config = dict(
    num_hidden_layers=8,
    hidden_size=448,
    n_experts=16,
    experts_per_token=1,
    d_expert=416,
    d_shared_expert=0,
    hidden_act='geglu',
    moe_layers=[2, 3, 4, 5, 6, 7],
    router_score='sigmoid',
    normalize_top_k=False,
    routed_scale=2.0,
    balance_loss=0.00238,
    balance_bias=True,
    scale_expert_input=True,
    init_std_router=0.0163,
    lr_router=0.00114,
    vocab_size=31518,
    norm='rmsnorm',
    norm_eps=1e-05,
    tie_word_embeddings='early',
    optimizer='adamw',
    learning_rate=0.000703,
    beta1=0.9,
    beta2=0.99,
    batch_tokens=[65536, 131072, 196608],
    max_seq_len=1024,
    train_tokens=577700000,
    max_steps=4605,
    dataset='wikipedia_en',
)
Below are experts of layer 2 (counted from 0) of a mixture-of-experts language model. Rows are named router (the router's row for the expert), gate (a neuron's input weights, with its number), up (a neuron's input weights, with its number) and show model dimensions 224-335. Each number is 128 + 24 x the weight over its row's rms, rounded and kept within 0 to 255. Numbers have three digits each.
Before each expert's rows: "gets" lists some tokens that make up at least twice as much of what it gets as of all text; "comes after" lists some tokens at least twice as common just before its tokens as in all text. This comes from a sample of Wikipedia text that the model never trained on. Tokens count by the router's weight.

# expert 9
gets: " |", "6", ":", "\n", "–", "5"
comes after: " ", "–", " (", ")", "6", "\n"
router:146129122160113136171124115116121106115102115101137110137144178097151085180124120161134154100133121123112108100160139115119146107134125104130118126151120130129156106100106101131132126105083095141079127156120134047072151147183094121109146165120144139161099120106093137160161114105123134177141146155140122164125127118126128147148079122138
gate0:150135099136136130121146150117126161123150165126128120133106110155140083153129134090102150107142128153135154146116114125100094086153133106140115138152113121134127133105087120192112155132122134132144154129158120113161141100092133111180144177128156149075138127127090125146093113156128141101119119093102101115111115150132118139156084146112
up0:080126128125140116099106175170146163123134089168160094093112101127098102115104117093127147094132100151098097124114137107128137127137120149146141113146151145153121108096150136114160145116131113171139153106128109132156141105117077092145134083144118118134123132162148147153110131139106084104134176067128062085108132129136105117105085130135
gate1:098129158112145121101118120094136094162153151107116082114147129144107110123153158122145146084162088128141102120135093138152138130159154072113110118103161155117131146078116154142135108135086132125160109118129115131117114151110145129159160154086161122095130146157082136106124085105121125140121110157144093168120094120092145125129138163071
up1:159093085149107143110122140102118123117063112148159122125105105151124119118155142140112105131105123109132111108144153113143086149162109124171117173149139135131114178123097175174117111084181096099105113075113108134177132122122153134133142116138107140121152123119135132107151121105143146125146123149122136140091140132124093128178147072131
gate2:110138120155136169130127134137180137126112087153102112165122157142140152092114119108117111102143121095127158119119130079083141136125121150133180153131126157127136158136158156101149148134169120114151157113118108144153148118124133148088127161098149064100136105183084133144163131152130108114137168133095107115148137141155148118132155110157
up2:115114143163132122124132185144152140113125097087096112125082098093135117148172128158115117130119141116113126069137116135110105112084168139119091135132111129128111147125101131160130132135163122122114082096138106141150136113129138134168122150116121168124148130111129176108094102156193103138132133127161163132136130129150156148176114117127
gate3:088097129127114072121188122129122144113156160157100090098165133137122155151123096123109135107145109104116135166161138092117102100156151114133116155158139151109100154116125118123120082142115159162135080141108152112129137106090120144109131145121062157119113099144116079160187138115066146123145140150133150104079149088140141152159153137107
up3:190107155126100128151152139121108098109139128145172149138100126101115133116135134118097096137118114126122137123055154151137141181117102116123137102137107130125140154147127166157146131176105153140118126140137111149173161116150090114116146067113127106129110160137153165132135137129135139134124121125123134073155122102139106120124172113169
gate4:134096077141147102164115140117101150104089135122120153105188126137117117117132133111091122143146156109156129097164162152131122081111092132170093156087151125167117118125142119141143110106135121116120138083126119139145143117093154180144138141117161143148159126080142093104128138132062122108112100146131127139139101101123136175123126132139
up4:079096124141113163158195131139148113132109142133110151124062145126106155109124132125143162117106141146146160125119132125095130139082119115112110135096162158113093121101147135150109107165137132197159109129130155100113131161121114153132121169101102108141134107139123100133147143102065148109090149117158124121101137142148103140139138171098
gate5:164101102158157150064110102102164130107149166123122119140186106122141095143135113145136101135124139125124149062124134138126124113176084143139178140126136137134130112119156118128148124114120102123170165116136138093139138138070140123143122086147104118134147132112119094143170155147106173092174126100117155150121136133160146163127181153127
up5:125154182122114123139141130135119092132113118180173125123055164152125171127141161129152159132148127155125127173103103137122145116120107139117093159100153124142134152139089128107101126157154141166108137146110133122147082140123149121128135140098151102137117115150144121145085126135176116160133128138125098132122100154111078102114062094139
gate6:167122134120128094120129083106120171134143159106132104145120149134132123132114158125086148088111112135117101151130138101109170152157135116068139144112125153125099136098116134094115159156133149161114127142108130120083132133137090112120100115107124127148093125166111110155118145150128098116145128137133134128099121109146131144125118168109
up6:155124128130087134087153129157138119131115073117109136146116113134119105087074131141121093130096138142150123125126120159120119112154143116128111106142152106095132122102134138128150136107154154149097130139076101142147115108083153114138124152136168140130118120103156116139152123128105135109124127137111113155126155113135181126143136074106
gate7:087124124127157158134097156154124121096127128172133114131124099134119128176131152148052143120119080147148138157157142124134118173162165138154135129156112123140118126130097155110142105137097150128101100109120115112125093122108121127147135110144127147110116107127141133156155117158139098126156131094094091064102149115136099128118088142136
up7:153139131149107173122117150152140163147147160124186096130096151121119140105153117102186143113138094139161142112133080124125086109112134116130132085129136120148140132117103120197178145114093137129172138158124128129171107140152139136125135129133132132081144137154124148077137102137136082142139147149175125086155099108126138149142096095094
gate8:205115139103129097138127100152174126166156083116126144107147135143125137103143112131136118150128095096144113149109123112122117134123146127152111138092137124160134120130121142087092141145103151115119103110107063143121172155130153147123105122118144113056138094084102132110170119117150127123126151115132097125179174100130138113117105098116
up8:129109145092123115162123147142152130099159167118125095120074146140128161127134113141127130124077127168143113100110146148097084116143090153105164124118132102118113153154163105108133108165170128133139135116097122126169124091096166115104082081120126136085143129138156149107106126160113174119162123110137113094085134120128148147150113153125
gate9:146092140121133099134136138130134124117107091100097145124129141099124114115157124168123105139142113129178100092124182126115150106093124130165131159124136138128113165133162120123129130129184129148106105141123128096128147151132098161130124173103125106145139134108105173157115121169117110133113133140100152108143153119140068128095160135107
up9:130146161156144180131124120144122159166130108093129157168102111134147129192104166087082084158115126143138108116131096120107118145124114134127108104113172103140130080113124106127092140125118132132139146125116138150124129128137153139118105117113101126140138145116134137086075126143138102145188128128143133132157129159115111113143063094118
gate10:083103109145123138158123136108100127096132113131097150168097132137111126146127114139103083163141112094100143158125092068114150119127115084085171124134144196118145166141118127142132150140164114106113111100147127132160090142123150130158155119121099117152142173096113146101134125145138144124140108142118118097158155164133133141099133097104
up10:119111122145153116093143164127120150151085148102123109153132145111120125140142174155171116107161158139138138142118157149124134113168135148127138061124129115107133121118113162137139119094147146117150128101072113113083167120112150132126127134133114111137119173085160072136137125102132112113121111124091110148129168103107107111112112149125
gate11:165102145141091097169132139115126134115139116100105133099192144140113115124121100085114106147115103129135100183134100154086136133075171138163105092118097142103125146152097149138148111121125078138111140086125158118153128140128117156144154162126093134129118129124115110200138122151101118148109142167145162121187109127130124153169188154130
up11:122110122092136073146118182133125130146150157198123119155095131115136146150169150168152149150132087160112091155142141118144097145156078117094122119113153095151098133169138123122109120140122145158124116128097137123126117174146092085112128103120125137134124140147138147155146107122141113132147125104145110109149133122124096132074098119138
gate12:121099126144113098112142149112161142090098140141087151131099139148140116129167115166117134140120133117154121135107132129116086086165107060107118135138128137142135142114127140122145099148108119109137116104145153133155120140119135102152112108112119125118155138170124079149113146181116128116210091145139093115076121115151116131108150125112
up12:151130145127123100137149131138101108150134097132119141130081120181127126101133125169134108090114082109138105150100081136097069120094113125129097115126058110127107129124132140154129119153079123113143098150139128125103096148168124116147107116131102088135110111123130162149139129161145131164142140187124124128125145129188082091124125112137
gate13:149154129148137095133133085106129125143120099153179136122091109153098168096176147112131120151164116152155145153108170114137111140126102110148139129131132171139160184099138143163108092130122101147152179091140095128134114176095094105118099188147183148103125109126106105111129125164113133140101098122145098146137057158148135178107129151116
up13:162154115127099107102106094087166127160153123156141120085139132152118147148138130119094103146158107142142124157130169093120140143138141119134086137154185140129116117122142142137127114123125088164096163144119114125088160126125147103128100155129124157118118122098098134181102097142144106166126181103110122151132116103143101086123096142166
gate14:125139093097142115112085144101156132113130106077133135113155142113121121112125069141119100146148108119173120138153104124152144123141127168143142126139163154156096130126121129088128098121097148089136117132095079133141141140122158139118147105094127133109117098125091136129138135121073105116127151163152129156135105123112129107129097107141
up14:143054146122159145088105140118169090117141161139110100137141136113131136104141085125114132104164143129104132133127112104151139110145137147154139105117117141091126098118118114121111150113145132107147124128123104110109127119106111173132154141091110100146136119114152134135126149106111150116114147150182167150192131143105167154120091112061
gate15:137134169120078111138139111114141128148146104140164173088114139113088142104113098123109132167169119109152106147119150123125134118161140130155121145117115117158139104137148125145119084161160110117114163098105169098103194121137116073149141140082124125148107116105121121146158101121148141156179140129134110128107083127144124148114138148117
up15:121159117072099145119096141137134118157126087140107160121094106122141130135100079116129109172155113107139084139120150170127161121147112129167155142089124131152147097119135107135141119153126120118094138125126152131132197127137138097166096096118089143141117089126148162160114078110153118162178112117112107115096100138125129162106128146129
gate16:132146171169167159116110139160121104110095146120141080117135064147131087144143175132125143114148154101110104120133084079121127153082173101138110124180101144154156180140160091145142127141165080153116131132115141104138089082129171139104110117134137145143129128104175115097134160165116118118183119156129104107165137120106153140159133106122
up16:119118115082116143066109116126165134145141105135125127166125101083136156126156113113172102141130114118139149130131096097126125109137145163128092164115145125127125097133125107136131146091072138124114145107122084162146106142142101129117140106140117097133131120143150102122163088106143113116143137141120081125105089169141113122075145095125
gate17:112120068135168138124096113134087128162136152124139123115136147107131129159094142091138149109108132168098125121183096148114128148160093155160124110101125088151100141143134117147107120157129136139145136125121124111138146133119131099143147083122098145143132094165094107138061149121136086133185097119168087152114086079112112113092093110130
up17:108145166112118122134119111152148122152109144133130167150126122093130134125114128104126123172084133097156113116157180179120121140110145165125117115139119124131121119121122130126159109130101168130113140092094170139086151158117108150110118151118177149126105129112132115134127122122123105137139143130135163150150126126089131127126093107130
gate18:091123130169109178135137117119113139195152149170135137100158150171071145147103114119128110140120140142143145145125146088108132113157081103099104154146157141098156116119160153106127133118139123181133091174092112086146173162104119122126187103084139124103120113124152103136141110119129108142105123134128071119079123094135137152144109112107
up18:116106125100143117152139125111096100080122114139088138127131181122143125122135134131111084150075095138124102118110123093111117132132137131150116141129088135155153131142104135170124138130118112130163130112134102153142125101141117138098115124115128115122106119120118102111120128160122146147141141146141122085137084129099123114134102164128

# expert 13
gets: "-", " |", "\n", " -", " time", ":"
comes after: "\n", ")\n", ".\n", "==", "|", "==\n"
router:123115156149128133105128151161156128129121162103136108125131115153127124151194114165107125162108117141126099135149133123141133158133150145126094087124125192130166161136175144075124155133135115125116095109129076095114129120127143162145160147119165127141141163082149114148127116168123110101106101099112125147094101111146150178131137124137
gate0:088133143124097151142110126123106083115097138125097159129164111140155122145167086136136113135150162156126157143124114142125105143126135162133122133165126149098131096128108108105130106108176106129112126173107136135108152108150125128150134139109119124118115110176113120163116121142120144157118154164117128144184172120164133133123184136161
up0:124098085136115137111144141135125141167133139085113120105150151129141163117112138133113114131108135122165131128119123135112152152132121133132117111108161129132101139097146151136096154078101148130124133124151150118142106140103130123120122102173143170169110141106123147201176112166148132138122142114109136089094114150129163142112148124147
gate1:137114119132139101090128126119142142156103155139144095154096123177111132134180083134095115140128119137098117076107131123135107081151068111143138179140125147123122101122143124141142140192089103126112154142160117125119088124162150106171140120172145143129146141113135157133115105130130136144082071110121140139177114186102154092135145084134
up1:156075138118153135105125158138175166098098113096127152141126141134151116147107101146092167127110147136135156142111087103111108167145135151080123108163121156126130130124133155132131102126140121084113126113123107130137148139158103136115136109139101123107147105173102142139120137158157140145151121133136138121144131140144160119094080129121
gate2:122096148096109145107105139096141132150129108195140089110131097116154112142123102130091138107112120127125069112096110125058135117173143156107140135152113096111152146131124092174115140151122106125124125123120123108113127103148092125127133130060147130145105071122113110172114171115136119116112101119108132122161075125144118146085120134141
up2:147123168142143168081098132108132138115112115130106149124139157142114088154119129112130157161058097117116088110122114123080141151147149145124129095148077133133180131125147084128145114096143151127106099114144116125152139102133068099153113151123186122153162138145133099113090164123079107102145093151123148155161149112174107138134173142125
gate3:113118115174110123160156139110124138097127106140103093134118138134118149137135139154143107139076126154139114082162146114123171132133105090140125116107135094113172153119128119120133085132098157101133135137146134098119134123169131088104171110121101185136117110122122138121110135127139138114144138113147143115073144131148128127128109128125
up3:087095116105176150094077114180117154093105160102084114135120120140141152143158151150128111141158164148105118107153166158135086150125114173159118118110192121137118095138109106107149156102141136147144156141129148123150075128134169130142088158171103142139130148089138144104113135134109101141161164092105127140140160158131137175112132145106
gate4:117137126093138125162122122155114161074104084133104162137165127085137183099105156099180145137169154132180124139138120126140125136111119087139133097145137103139166128134152125150103130112114144115109115141130160108119111130160143142104141102120114116140127093129131154129143097114095065136132096134153097123160115138147110109106093127162
up4:150123202170142095151140162171171102103083163142127128120104111118152134120140131170122101170162140166101109098162109118110089111110149095138154113108103146127144098117126120087163104136124131145121139123134107126114112114167099123147154167121085087151144114109108106120109150103109097103157048163132156118138099118135101112112102161136
gate5:115108072127129081130097100098179161191138142106119147122150137137131100106151135107148118085191142149158115101131129151133117138163147109145126104120101130130097111124125123160082138117139114139105130168142152129151139118165107144127133142087147102116134099167105066095139104116093140158126143148107105146130134135104120125110117161136
up5:100159137082138111124123125102128147139115160108104118126147160139125148101152141118131092143168158121183071112074156125135134098129092097197122126110108113115098166094109104112114113118104133143164127090116088107103106133108136181125108119122117160055106123114102087118104128161117130148122112136141124154086132121124166124097124102122
gate6:149108096136145089123108107143144116116153128069122124155136152167124132111100128128149170094124065125158123154095115155150106143056143180122124092119123120135171129110127153118152099136136098144089117119132106140121133160145121152112138159095135104187100154121128128137108165097161139145124071117142151116141118127059117125159162111121
up6:141110156126136117103119119142104108160111127139131112140105091142105154113164145149119089152105054114155108105150148111138085110103135114146136119124181138125120134119114120168160101110102129125123130100122141131132136141109143143132127164162110081090153166138185107122147173155149146119125146083154142139111125141116127135156102066117
gate7:127086144126142125139164132110124115139140157117157132122109127127148107143127114102118159106105143101150086153158140165149140117098123116156118118139125157125085111146125147146116162148145102137113121112130123117143133178115143128155149123121165126099121124078134146140141155121102134119131082169116149097174137149132114149141134117112
up7:127090173137131138125093105158119125117115136153109164134151153153125102137104124154125157111133108129104072156123135199138147106123112109115131112115149116101166119138117119131141164163146107137101107136129130106124173142135127149110134130100156160113118170120110125149130077107131103148127115169135129106165055105105111091142103151133
gate8:172091116146112135112110106132138148117096125139147153125158145102118117135122113196099109160135113112194123122170160102155175132141150125172105118141148108128164148165105177100182101116163125134079133119101139119114146190161101114160106156076093093117138104150091125129093127142151119087077135128120148146143120113155127144096129136122
up8:144127153128150171088144103102122168116143121143187133144130169113136137072144147157096102140094091167109153108135163119092143136113137068104134143126102153172153134129142131138129128162142127150067106115128127116107101119144117132118089154102149139124158115222125126095102107136127143124091107089111143132109109180126126114090129134095
gate9:132159143140144125125130090140138060142128110089126106127134158094121115129165158095141160113114164109080100137116119145160144144097132161124186131157115096128150104156146133146134130147153105123056123122150123114118128148169131169128120147106106096110129105149111122105091163129164142112134165108132160118128111111121150152122155123122
up9:117141137161111102087101109139144120097111130145123134099144172084130152113175114136147134105167138107150147143114147116148140103111103116110098107155081140137136125139107110104112128121166142091103088126132143130095126128139148151116141137139114117146130119139138142129133100123160129084126168154135128110085117138094153150121146125125
gate10:145105138121137105125120100135130159077172174176145136111151131135086137100135146116076101111113150130081114086155098060122114156153127100155088127100155156117141118124118108101145140103150120180101105132146134113120124120131120110115150110093108118129143102110126145169122162119117116103122118150143137121122136141127137182157152127128
up10:084176100135109141129128155143138129143155124092069119148094122144142114194157138191096121104134123108166146171109134134127144099126120116126179121150146145145081112153114109140112095142108135066113121114134123130112079086120116129129126150151134124123161137172146169108121112124131170141178167077109098103138131118150141099131122112103
gate11:111138126144132070181095137123119102101145106122135120144149115094137159142145140148142126111133157129130133148083163109149132119166093127130173118137117136141155138105132112122184139153117148139099163139134137126100120134167156076102147120100089137171148141101101164120109084146102090150125132111106143166169089169146107168141114098145
up11:139101130161079094138109106102127091173097119119146120168106096115142141121117094134099123122143123141127131145136150152145135124157086123114086130105143146118119184159132176176105135103133086126177150105087122139131156098103117111030124132116137114127122117094121136136156125080092171093114082105139086107162180129153113131130131133131
gate12:111120140152133113121118100140094142124170150098105123123138061179116141111185165142132091117147151133124128115119150125106172129108138124156117119095162130134116124146106130044124117091091086147166124125166115116097092148130166115149148116117087136098118117130146105157095116133162133176128149140110158116081111120135151153116126134124
up12:151134084118134111121131101091114103132101098099094143157166140083127147156137135095104173140178118151103124125119175142137088125096131109091097149167155105106127165167150149201107129116115136134140113173115107132175130131108112144137118145098144127117116099138114152174148155118098146091055134158150082132125102092119103117116139104150
gate13:107114139108119096115113122109144079105106116101127114119098136141114123148098150117135156111113167129141099118151147164135150101090138125101098113138091099111193083144084120131123159088149095156146182150140147127090114147178138063118150078167110146137123110108105120080128098121158137136093188126119149138121103144116142122096113176142
up13:126101145148172144091112104115138120135127144105144145106096149193105092144128144101106159121149133146120116110176111147097126137099140143080124106177108114127167130161131159166123146107132140131142147131147115144158083117137170110134113090153119131132140125183105118056102144124126132126117162157130116146122117154097104129111148165110
gate14:111146125159155173094153110110117126109115117158149156134191123119128046113117143054126135109133193128101161155147136132124135155065129109126107098143168177139121118106129159143160160146149100119103113111113128116171184112099098102113134151094146124117112118096138118143095135096152082140142141137129115136154057121099145107099152143125
up14:122155166117163119083163099133133125146151120168141116089104126127135112110163119108179133135128129110112127112152120135130136161115125095102104145099160135125119083120093146151172118202164084136116096130118156133136148096116150163144145155098135086109114152125122117178165140098159119128113172132154128087122104151104124098141173108154
gate15:115144139094128121119096151119125115081093116104121108111128137147136090124147146129153170140117151146163127145143099123148101164078137121114111131170166138166120144103128160085112134098112091116152088097144140116155135123126129154111151169111196150081148157126130095118151143138148132138118129125113081141101095116093102102116127115135
up15:116135079147107125105130133142117147078144093101163131135137134174100086127128150113179092160111093117138102127133125119134184137120098141130144094129100137121118169121118105095137122119108104110118096120156131128104114119121125104105113136136163138117115143184130147057161127166180126155106136133120083105097130093105124098149106108127
gate16:111106119149146076161116132146088134138137088196123134136107121073130151121126119107145127120134130138133129127129132142136124164109155129156108110116128097137163176177151130163153137119162135145124163126090143102128145122112138109125105101114146176130131145069112154104180087095114137130087101072128123099156162128127101153109123115152
up16:115086189151122097136143152129132149163145074170137121163146102134135090110136103116166134146122144150125138138106142109147142158169138092133149091114073131132155145142105089194147143076110135143142173136114107138144158133110147112113097144103137127144124122118109127161154121123125126116118102116127137136137153103154105107110133087121
gate17:119150094135104094138130134126167130132138116104133146158133110127143100138146090160129120149113156120134131095150108124126155115171051107157116148135139169117102149096106145134127114149139110106125128145135145128145143173101128148086138112131163125140068144122125092119187117111133159132153125095122150150138097126131148141169139089157
up17:108134108140123177101132152124105159148136134131116114122087145132146153107086157115128145120135146129162125109085134074105097099125110122113152165126153127120137137087134101130138138155110119155146140074124121134099104153100122098138114101135177127132139121151147137110114153121079116163081143105101113099147088154101102136133103111126
gate18:148122127082145122133108139100168146116136093092141101173117124115139130174148106119132110132155138115173077130085198124125132104187117099143123115133185125129139129128124117136087114130105108129128149121129146115085114173212123112145100120126103094122098071096108156121156121151131123140126129108154136137096115146144127105161081114180
up18:113130116119146113148122145114170140153096115105082111124128118110156114130123097130131113125121150121148093110116155129121109102121150101107128091117153125139134156105104142091116115108147109112126133072101127127086135106164149113127120123118087109138093106092114133121160083146091115113088119095143083106184152134130158131141133143205

# expert 10
gets: " ", " B", " K", " C", " J", " A"
comes after: "|", " |", " in", ":", "-", ";"
router:136080145137121083163159132132105123111115115100115101127139153134123107132147097101124123127135082103161113132090139144142124160118130071154077157147092116125140135141120130125126112178117059112097134088150127082093123138135128128129178148097126118138132175101090128136122133142117127139071146151133127127106103113140103129161116161149
gate0:097137118125166137106123142123129152162156169118079133085100146116117151145134103156116132078140122125127164124094135098119107105151125102180123150136148151116108118125130177146097140115122115111115130127115141108114128106113165136140132157144147092141101119117101103125116144141067145110141133148106113128125131117129125117138102120119
up0:099142134141111131092129126146130112140096132083128163116121144131141107137129102177109138213153121128140131124109151138171152128148118101111133109092104148129122117108150176092091118122141146129176195159101063133129104157089115111156115121130120106065141146104123127116126126112110167132144132106141154164138157145134153104137145143124
gate1:154128163116156122123124118133147106156148155077105115104141155094090112124105156121136170113121098134138111140099126123123118173110129118102122121132086112107126112176111124142128135140123170125114141122093163109121159113129114098149153126103088105097113164132097136120133118100125124146127098111156104143153129099108116119127127082099
up1:107115158137157117135103124144120120157127146119147112152118171144155152108116111121113136122113092142149179101135092087153059152082118118139150162136087105086134106139148118115147111137098125130109139126127120119112101159142107142175160109077114122111113126156107152122196154098131122136137118098095138099142126138096123144118160131133
gate2:149155111147126150151103073141132158147138102080156107119124077162109095145120132131112103120100141122092162078117109089150103115123122178080083117086163153101148172152141145108121156136112097162115148102137165136109131132114181143118140168121122103120169113147097148147127110119166085130141120092160148133150126106109136157157110113143
up2:118110117150144145106093141140151185098169130180110148153113163069128152091148144164134168111162127137142144117135137111108130142129106123120171172151072126105142127136122130100124121119123126150123162146106029133159123144131068156140137109117150122136120112140152113178178146149085147127131119102093134112145103142176171133130120170093
gate3:119145094118118119116099179121109130142124115141152141142169098139105134128126120141092118113158140119110101131123153114183077142139093092111093129183090133119146105151128117090134134143154094162120163097094101091148126121131136111118160153089123105178114130100132155119118138139145116147117105121110112115136138140108126120136130134131
up3:126114128126118131164130142113136145168130136137151134113141160128088067131120154113131112153106109088133118096092161127166090148098128112140147136122130111137164088116099117180146124169092121124135123143136155115139114121123110132110123140127150121113128162128107145124141101148144143125119155118140101118128127128089095146179121144094
gate4:133122162125111114123152110130084126124123103140157167135132159122115141119141134145128127102135169148123143125136135103135142149132161134096137146111123131128110178104148101123112170143173125171137132123146143126122108145121123123104110192126159131163144137110165108161141108118143143150114100103127153099101157115149140110136151115111
up4:134122114087166121100154086138131084153177136114082112084081124148114100162130152095120132159119100115103145110142097128121086095123118142114139136177098134119103132148110138127088084154100123095128067103153115119154141074143158105108117138145144137126171113152126140105120154125122089114144121179146141119119156160147114137153097130096
gate5:080108107113148091151144122143140176100115109124115123096139121113138139122151147097182136142114104125156163092147144093086099177161090095124185151152142144112153137150143129119159162119109145110144124168143138116151097125128142155120143151106129153089110159163144121143115165148123106136113128138117197095119166117120101133088124122183
up5:142121116123110134126110117091154136118193175127111180127119149166093105139092134143112089125072139146152123143094092177118131144098143155128101109092129133148089136091080087149101095167093117162131095129116143105148173153133109109141087115128133109106118083151125137102166119079124171121167122126121056169092100099112155136096102145094
gate6:121117090084120128121081151115160133178150179106146124103105120123136090162129133110163099107128116144132132119141125109140081109122156142067142146087175151130135174104133120118129160091155149178130143068137172116158112148124118098146127143142165162067075111091089119127103116136171146105161136123102118127121113130135173144095124156128
up6:138107113107094107143127132112162108186157175130076125131094129110118112122112140141143146093124173159112120129128176146099142093182127148116138111066136134118129142074159140124129141126158137141159136112145104120130116120100124113141125140121156179097105117161092130136116103153133150140142135092161106134119084110120167125104109164110
gate7:093122116153130125089154101150128133121089121120120163101127134172156157119120158141102138138132079122122168107132103101138146113115119155113142139111140137100137111152144183102112114107158137124166126119145118128149100146127088130138130141143110133167122132106139114127123111129112105133124154115121166152118148157144114148184149125110
up7:127152138116112137082160111135093122150134114143141149139166078121126142112121132142161157143076181105122146133160132143146168117109090165126111121097138121107121128124116152109111132146069076141149138107126145158138078157125102155177090113140167119168131128116154128125122107170103089114110123140114169124135125157160143141125127131150
gate8:109118152131157174086109112122111151114162123159086148116117143098138105141132142096132156131119140098107142095122102091138158155117108109135096100159086119147137161125095095156117144148082139144138118146097140122116102137127144157085180127111132167146154154092117103123128176152113159119106142151128113084143148126136089131129149140098
up8:111123056134181151145125136146078114129165166160120094101147122109113146159156121122137112130115173128119146121091130123113129128132151116155143133147141135122166133146128133131121079133079128124153121150152138137083103130105115124092116136111139136184141190160171128078150121121108135119125113161148157152104136151103102128120153154120
gate9:140152150113095102134140094132133092161150127133153162113121090109126101116140136132093109108117122154090117096153156097139125147125147127094147151138101142113157115107148119131112125126163124177115153123126166107123112140072096120137099212120140125157157083117118141138098152147125148101167190149165149100145139129151088133147160127101
up9:121184109079068130150127173110116135157141114114172123113135139157099111063128121129092111148117132132079121127118117110124076135125124115087141141110134147136087137082141124110140127170134135168122125124109160116158099143078120097124133167135127115100112088148104120145167120113145155158142129125150189125085187131152104152167128070116
gate10:102182151118140134122132071140116141123139144132135112106117165096141145121129139159119143137098146098110125142142118125136145173151149134113151170143136123145133146171114148132115139102094100123038108175127159149143119119146112119094149106088126133162147122152106135111148127121125110087160096149146150155127146134131147158147143121144
up10:077106137106181162105150115124150132125116076134098118056129112148133125131117135127105155162090099151112123133154114151098170097140172138121117113108141149148124102139148147115137120133162149130166130126138143147142135137105104161150118130104114103138182111128116116150119134145121100099138160151105110097179102115112132111156062191104
gate11:099115116103127166133125108135140143109107150147093130141097124156069157134116125097149113178131149147130132102135142125098123078117118106162118135140140145169102128157164094101118114123116085110122119097145130119121102119131122146126146120082113133141136143177129096113090123140127137138161100154120155114107136182151148150119112113121
up11:139125123118144120091089150115118109139129121103143098115156097118160128112164154135096124123165167112122129148131107125162139142135113152068114154134106144096144147097123134147159157109099139111156134153113113138139127131117150104100082124117173118128113121096110168151173130143143132142102178097144119125131113097104099117111102123112
gate12:113191140120141089138115135097111122128103098125119167161151132154132115139131074103144108107096123104127073136101145157133122180114141146158122138126095109152124153133126127167152123157161071149088158078157184125103124103168152165117185155130141152175123145139118147131145109114151125129130132177159128131130097129111060149152190136145
up12:113085120127126133097115129166130132111125146168090088104110166079108150138108079151113159137136150139121127151131124115097129124156103104107113113131140107086079097174183095136124142109117154073133141158141082141142115121127114106108083089162121163138146101123139139128097130100131145155172142073126118118116132163145139115125158072154
gate13:068150089106088132138143134113136157178114076160142134140141120128099126125142146129169113158176093157100109092134185114097157157125146123084129126151093147136126083149144111121138113136158170165166153137132080118139158125114110103089157098110159128159140108123109140150128145166118159088128098130160141149104124132117105126149128134136
up13:117134101110133111184139178107124173092089131167069106120133106096132077075123161125172139148162130139156111145180182147135156159133146091113101103123112105132115152142149106141146122142136120096146057142118164129122176137158103138137112147138126105124167099127080103151146122166107096126112152147149142137093078121138095106134158158130
gate14:118090127116110107093128166102156159159186166156129143139120174176114116137152115111120151119090139128116151125111089108114085151065120122125094145139123093114146097111123109113119153187111147140137112138145131121136115091121158172113142136131150136106137140125089118140109101133104157156179105218124131117152092116103123139161183140115
up14:093095121112121106118115137073115157175148116159146160134133158134138179137154150098164102118113118126132189166102138085132056152091150104142136127093079128122168098118164101127150137171146153113138080136104132142118107117116099131118153145129129193091129121137137150119118105182119169148144132174100105127111123113118106143148124137148
gate15:090179112148166093138137138139084105132102100155166148093128092123106116136160112118135116127124141147142117106156092115125144158132158126101131147170088153131122145105153152121122138084075095135131129104127079120107106070133187133118100120148145120144138116101132112134122129105093114150140099118104146104149107128113171110157141150132
up15:131109130109164104115115114140118097147093121117154107139081090114126095147133163099129153128136129106135114122113124173144070194120150156118174107141150123108131143122175136080114100132139126105130127139135122128129107127100117103113134120140109113115146171147154131116143141137125138132095095152080104147114095123128131117110102187166
gate16:137109061153138165143126129149131136123146149143102084161131158112126134113156111181141143112115110132127106075154140108134109134155109125191143142105150161091148120155130136160154158108124159120112161128098094096105146096133107141127160067137105105129136108121133128150203164130097155102215107102137123106148157150160099144122138143160
up16:074156174124153133124082121097150083102098094135141094131132141108173141153101167102156108124124089116104132128079104121122144108116135162134141104150139100143118118097136148114092081125145129142114176138133147115178122144125163095097103140128121164131146085150125119127134087151163127131080107106107074141115110149093147114135147112131
gate17:077095119114154088124128126112099085117129135123137121144152154113144130131132125098149164102157100139130131131126139079114128094152135119117132131145141123129108118140126142153141089111080142154120166072097124099131103137133128146106101122134095141112132116075166105123171143138102171138174120095141124118128168126162128151129065124132
up17:173143135126091109142127138116152143185100149170112110096150155132126144115134134113151172121159143108146134148173144140133135168147096134149150122112130109117122135126128101146117126117084157136129153168133137121124159157123096132124132127104129092122119141133169119145109114108144139114097132125104124108135119104125140133129152133139
gate18:156164121150111107127155080164111126114100060112092118109164125166126177105138101137163124173126133136122069123153081108132181098132159190083126148092150129164132143131120134116104136127139108122123173110053153111084127173123118124075130137143114128126150118122163153105122118094122118148123178133144114122136123127132119119188122113070
up18:177131136132123094212163107142092099094135106134113131164141126135135162161139145135152144099106138156121080148138119128158118125145123146096150151095162131176136145142141105131134136135170120103120117120094117126081137163159078093112179121126121122148136119142168138099145116077150095144117154121151116111113101101089060096116134164146